Experts of a small language model.
Size: 14 layers, width 384, vocabulary 15891.
Training: a variant of Muon for the experts, 371M tokens.
Below are experts of layer 3 (counted from 0) of a mixture-of-experts language model. Rows are named router (the router's row for the expert), gate (a neuron's input weights, with its number), up (a neuron's input weights, with its number) and show model dimensions 336-383. Each number is 50 + 10 x the weight over its row's rms, rounded and kept within 0 to 99.
Before each expert's rows: "gets" lists some tokens that make up at least twice as much of what it gets as of all text. This comes from a sample of Wikipedia text that the model never trained on. Tokens count by the router's weight.

# expert 32
gets: " |", "a", " a", " the", " M", " it"
router:45 33 53 51 52 48 40 55 53 67 46 39 41 37 43 44 61 42 46 46 59 55 54 58 56 54 54 37 53 51 56 56 56 56 44 43 50 21 52 45 56 47 46 63 60 19 59 74
gate0:66 55 56 49 53 51 40 63 66 64 46 56 73 55 50 59 51 34 30 59 51 59 44 70 52 48 46 59 45 54 70 58 60 36 55 38 48 50 59 60 60 57 58 67 48 62 62 48
up0:44 56 53 61 50 65 65 47 63 37 48 42 53 45 64 35 54 41 41 60 62 60 48 45 58 54 31 34 54 65 68 47 64 34 45 50 35 37 42 39 48 60 46 40 66 51 47 61
gate1:43 49 58 45 58 39 51 32 53 54 65 71 46 39 45 47 47 35 42 57 37 60 53 57 52 40 36 63 63 48 56 45 43 55 44 49 67 54 68 52 48 46 34 39 66 44 47 70
up1:45 47 52 42 69 37 37 35 49 37 47 47 51 27 51 41 58 48 47 60 68 54 44 23 36 58 56 41 28 67 49 66 38 46 50 50 29 51 56 34 45 54 41 70 38 66 62 40
gate2:56 56 45 42 48 55 42 57 35 47 48 58 40 52 54 44 34 60 50 58 43 41 56 48 36 63 58 43 49 47 49 54 42 52 53 50 58 59 50 43 52 57 33 49 46 38 50 41
up2:56 42 37 57 47 40 60 59 35 50 52 42 47 50 54 53 56 46 66 67 58 69 62 54 51 44 59 36 38 54 67 41 50 55 48 44 57 42 52 55 40 35 59 59 61 51 37 62
gate3:32 41 45 50 52 32 50 61 55 46 37 51 44 48 68 44 73 61 58 56 48 59 42 36 44 50 51 32 47 67 51 36 50 54 62 49 48 41 55 61 48 65 53 30 51 38 37 50
up3:48 51 47 39 32 70 53 62 60 48 38 55 68 76 36 37 55 47 59 41 36 43 57 71 41 40 57 55 55 41 55 57 49 54 35 44 54 41 57 49 42 56 59 49 45 57 47 57
gate4:45 49 47 53 57 38 38 64 56 62 41 56 48 46 54 39 55 72 42 53 66 50 55 57 59 50 29 45 46 55 59 45 65 52 52 61 49 56 48 50 61 46 52 44 67 54 42 53
up4:59 51 48 55 60 49 52 55 46 54 43 65 44 49 41 60 45 50 45 41 48 54 34 38 46 34 41 44 43 51 45 53 49 29 46 44 55 53 51 62 58 56 46 42 38 46 52 57
gate5:40 58 52 45 56 55 42 59 56 52 52 42 48 49 45 64 38 51 19 46 43 28 42 39 53 38 50 66 52 68 58 69 59 59 62 39 57 71 50 42 55 53 50 51 51 61 59 38
up5:44 44 54 54 33 60 48 68 67 30 35 46 61 38 33 49 43 58 57 63 58 58 37 44 52 47 47 53 58 24 40 52 45 47 38 57 49 51 75 55 59 42 43 43 32 39 60 16
gate6:63 48 42 54 56 39 38 43 55 63 58 39 51 67 72 58 63 51 42 55 61 62 56 52 49 47 74 49 53 37 46 43 34 60 44 46 56 43 55 36 63 73 35 50 68 57 44 59
up6:36 64 42 39 54 72 41 59 65 39 66 53 47 53 39 34 49 37 65 48 51 62 43 60 50 53 47 47 53 47 56 57 58 38 51 37 74 50 20 43 55 64 51 41 50 44 72 57
gate7:43 39 57 52 49 59 48 53 50 53 47 62 43 66 39 59 42 44 44 47 49 49 49 56 58 32 38 69 73 59 51 45 48 50 47 62 58 51 44 63 70 50 60 37 63 56 54 55
up7:69 55 69 41 28 33 50 35 63 46 66 41 67 73 49 36 49 33 41 67 65 62 49 78 51 55 47 41 48 50 55 50 55 56 43 47 51 56 60 56 61 41 56 50 33 63 43 60
gate8:38 43 46 49 56 67 54 48 63 61 39 51 55 51 63 59 59 46 42 41 58 59 47 47 38 56 67 53 57 38 52 38 42 65 38 36 49 50 45 64 41 45 39 56 63 43 62 32
up8:49 42 42 51 29 46 46 42 49 45 59 48 41 50 52 43 50 52 53 43 40 50 48 40 52 60 41 43 47 46 45 43 54 38 63 44 58 47 48 32 48 42 48 35 53 57 53 33
gate9:49 41 53 44 44 52 59 52 40 44 43 51 38 44 50 46 46 38 36 60 58 70 60 55 54 55 54 64 64 42 56 60 46 53 55 48 50 57 59 31 50 43 64 46 38 48 46 65
up9:53 43 66 46 37 61 46 55 53 35 46 46 62 56 51 42 38 53 55 60 42 32 24 49 59 51 35 39 34 51 45 38 44 72 52 43 72 52 40 43 58 69 47 61 61 47 58 59

# expert 24
gets: "a", "–", "201", " J", " M", "199"
router:44 38 53 56 33 35 40 53 55 52 45 49 43 60 52 40 57 45 45 59 93 44 57 41 54 62 56 43 53 65 59 49 57 57 59 45 70 40 54 39 59 52 31 50 53 40 56 48
gate0:39 52 58 35 66 32 34 37 41 50 68 41 24 62 45 45 46 46 39 37 61 60 47 43 66 46 50 51 51 39 57 52 48 66 55 54 62 41 57 34 72 48 39 38 35 52 35 52
up0:39 55 63 46 58 34 56 45 55 65 43 54 45 42 47 29 48 47 40 48 46 59 69 57 39 64 69 64 42 45 41 56 52 52 60 39 69 43 43 46 47 40 39 54 54 61 41 39
gate1:31 45 48 55 55 53 64 49 46 36 30 53 53 64 43 41 40 55 42 46 40 53 60 46 54 47 51 54 38 44 61 49 57 65 53 70 36 31 72 61 51 51 60 51 63 48 55 38
up1:54 41 55 47 35 54 23 35 38 54 31 67 41 48 52 48 53 71 41 37 47 43 46 47 40 59 66 46 39 46 44 53 52 53 46 55 38 37 41 60 58 46 41 54 46 63 48 35
gate2:41 49 54 48 54 61 54 32 49 51 50 62 49 39 45 40 35 46 39 55 51 50 61 39 57 34 60 66 35 60 45 43 52 38 55 47 51 39 56 51 39 63 33 55 47 37 54 50
up2:38 46 43 48 41 62 47 37 51 52 43 54 55 40 44 45 51 47 59 48 50 62 45 52 48 54 24 36 70 37 64 60 55 46 47 47 53 49 59 56 57 47 53 61 55 37 58 43
gate3:61 38 54 51 51 57 39 48 56 49 55 62 46 62 47 49 46 41 36 46 64 28 58 59 64 46 72 56 39 39 59 38 44 63 45 50 46 52 37 57 76 28 43 63 40 44 50 58
up3:55 54 35 41 36 41 43 59 49 76 51 42 44 54 48 43 56 42 49 68 72 69 49 45 28 48 51 38 56 53 82 47 73 41 53 43 56 59 59 55 45 59 51 48 43 38 38 58
gate4:56 53 56 36 40 58 57 57 43 47 43 54 43 53 44 41 54 40 45 49 48 48 63 59 33 70 50 52 32 48 59 49 45 45 65 54 37 55 52 64 44 46 48 46 62 41 34 50
up4:41 36 30 47 51 43 41 57 48 59 51 57 58 50 57 49 62 45 47 47 47 59 61 58 57 58 55 54 52 57 64 50 31 55 41 60 36 40 55 51 35 56 52 60 52 36 42 34
gate5:42 50 40 44 24 49 39 65 51 24 55 40 61 37 47 54 64 35 58 55 52 51 65 45 34 44 46 72 58 56 59 52 64 55 44 40 66 50 57 76 67 45 56 45 54 37 45 41
up5:42 56 53 49 47 64 53 53 53 46 55 56 63 44 50 57 45 56 62 38 62 51 42 34 41 59 51 69 53 44 58 43 54 56 56 35 54 64 51 52 52 48 68 52 50 57 65 40
gate6:33 56 67 43 50 74 38 56 43 36 43 44 61 43 44 69 54 59 47 30 59 54 51 61 59 48 55 56 63 42 55 35 61 57 52 47 42 46 51 41 42 54 30 55 60 45 56 35
up6:34 55 48 54 59 57 57 57 39 56 55 53 59 60 44 69 63 51 39 45 77 55 41 46 50 55 47 60 53 69 42 35 51 59 50 47 51 62 38 60 60 43 54 43 50 46 70 43
gate7:44 47 37 49 50 39 50 55 34 59 51 56 49 56 37 48 64 32 36 40 48 63 48 58 58 47 56 58 62 55 46 36 21 58 47 44 63 24 57 51 60 49 56 64 60 52 55 51
up7:45 59 63 51 44 46 62 55 56 43 55 44 50 36 57 30 48 45 58 50 49 54 48 40 53 58 52 57 62 54 29 58 54 46 75 39 52 46 43 59 48 45 70 45 44 39 49 64
gate8:57 46 42 41 37 45 60 41 55 58 59 35 72 48 43 63 53 40 47 51 43 40 48 56 62 43 67 54 51 50 42 58 55 38 41 33 57 61 66 45 62 64 41 46 27 49 53 46
up8:33 48 67 39 49 33 64 47 49 50 39 43 69 43 43 43 51 37 53 71 45 44 42 50 51 58 69 36 49 66 42 40 46 45 38 38 56 20 39 52 46 42 45 49 53 36 54 40
gate9:40 56 60 53 61 67 51 48 46 51 46 62 41 57 49 61 70 58 38 57 47 49 40 49 64 57 45 54 32 60 46 28 51 63 47 42 54 41 46 45 45 44 41 45 48 45 50 55
up9:44 36 30 45 49 56 49 51 59 31 38 48 60 49 45 39 66 60 71 57 52 33 41 36 59 57 66 60 54 49 69 37 67 51 51 48 51 42 31 39 50 43 57 34 61 46 23 47

# expert 48
gets: " his", "'s", "th", " her", "==\n", "=="
router:45 58 61 51 44 43 43 51 52 62 31 72 53 27 52 53 44 46 44 42 46 61 55 60 56 61 59 27 53 71 58 54 60 56 44 60 38 59 56 43 57 46 59 70 61 37 47 38
gate0:56 63 70 60 56 65 50 50 59 61 48 48 32 38 59 62 36 57 28 36 53 41 42 61 54 58 52 46 62 37 63 34 52 62 58 56 56 47 55 61 66 45 43 55 47 39 34 50
up0:50 26 54 49 59 27 34 52 48 41 34 67 40 52 67 60 47 42 41 35 46 52 60 58 66 54 57 54 48 44 53 49 53 53 66 66 46 56 45 29 53 46 56 35 37 58 68 55
gate1:62 35 45 42 26 29 35 48 59 49 34 37 42 58 42 57 55 45 51 47 50 53 67 57 48 44 26 54 55 59 66 55 61 59 55 49 62 59 45 45 41 40 60 64 57 42 53 52
up1:54 48 55 33 57 54 43 36 49 49 63 61 34 37 60 57 47 44 61 61 37 47 53 44 39 56 40 41 56 45 48 44 60 55 45 45 58 55 51 49 58 51 64 59 51 71 44 48
gate2:35 55 52 47 52 56 53 42 66 57 56 61 50 54 48 33 49 38 43 58 70 39 60 57 51 50 76 43 60 52 63 56 43 55 37 52 52 37 55 45 45 43 45 53 60 62 51 53
up2:46 40 55 63 56 60 50 54 63 75 49 54 48 57 41 48 70 48 60 51 59 47 59 45 28 60 47 29 65 68 62 61 43 46 52 38 55 61 51 47 56 40 43 67 48 47 55 47
gate3:42 69 68 62 53 47 48 44 62 47 53 65 44 32 53 68 48 41 44 57 36 52 61 41 66 40 46 49 65 43 54 42 61 57 36 46 42 42 50 33 63 35 49 52 66 46 43 51
up3:42 42 37 61 52 52 51 40 42 60 31 39 46 52 64 64 52 55 47 58 57 48 57 65 41 56 62 49 44 39 72 47 56 44 45 61 60 58 34 51 45 36 53 52 57 48 56 54
gate4:47 50 78 67 52 62 50 47 54 50 43 41 55 57 58 58 50 39 52 65 40 51 49 56 58 60 42 49 41 46 48 55 36 58 26 44 47 42 63 43 59 49 64 38 38 39 56 45
up4:27 32 52 41 35 58 47 46 59 36 48 77 58 51 50 29 64 60 62 61 45 51 48 49 63 54 49 45 35 53 46 33 40 57 49 50 52 71 68 26 43 45 58 60 61 54 48 41
gate5:61 45 47 65 57 56 36 72 43 52 66 60 55 57 56 55 41 46 46 51 39 66 35 42 45 43 53 54 46 41 59 42 50 49 41 68 53 47 64 52 29 66 63 35 40 50 54 42
up5:57 39 45 27 62 52 37 59 33 57 54 62 40 35 56 57 29 47 39 52 46 61 59 58 64 56 41 62 49 43 44 52 37 71 47 57 43 66 54 42 77 60 53 55 57 46 40 41
gate6:48 46 44 59 54 62 51 56 44 55 47 65 56 57 53 57 51 42 47 44 67 36 39 52 41 50 45 48 60 61 46 55 62 56 60 48 55 46 56 51 53 39 52 51 54 59 67 55
up6:51 33 67 61 52 49 43 58 44 65 65 58 61 42 62 51 35 46 42 58 50 53 61 46 46 62 81 53 49 50 45 42 39 43 61 42 52 51 63 44 48 59 49 59 49 61 46 45
gate7:40 72 50 52 45 45 42 61 68 55 35 46 43 41 49 73 40 57 55 47 58 77 39 36 57 43 41 36 72 67 52 53 66 59 38 66 58 56 60 43 59 47 37 47 55 40 45 52
up7:79 55 57 44 44 44 51 36 50 51 31 45 68 49 43 31 55 53 57 27 38 20 58 59 62 37 39 52 52 50 66 55 62 46 48 41 64 66 38 78 52 33 49 53 52 55 50 48
gate8:44 56 42 45 57 40 32 50 36 51 43 45 51 63 53 43 58 63 50 49 45 49 47 68 68 52 55 48 60 53 60 49 52 64 28 45 52 41 63 36 59 36 65 41 53 43 51 59
up8:71 65 38 57 54 44 61 54 43 45 42 41 66 54 56 40 48 54 40 53 33 49 40 49 52 38 57 53 55 61 52 60 58 47 47 59 59 50 63 42 53 55 51 63 32 43 49 68
gate9:37 42 53 53 55 36 52 49 53 56 56 59 65 59 57 38 46 50 57 48 49 56 46 64 30 43 37 57 45 52 61 47 35 46 45 73 23 59 57 52 41 42 65 66 49 43 50 48
up9:29 71 49 63 39 48 52 52 46 52 52 49 47 44 42 54 52 48 46 52 44 54 37 68 53 51 58 60 43 45 57 54 65 55 42 48 68 37 51 60 55 49 52 40 51 44 55 56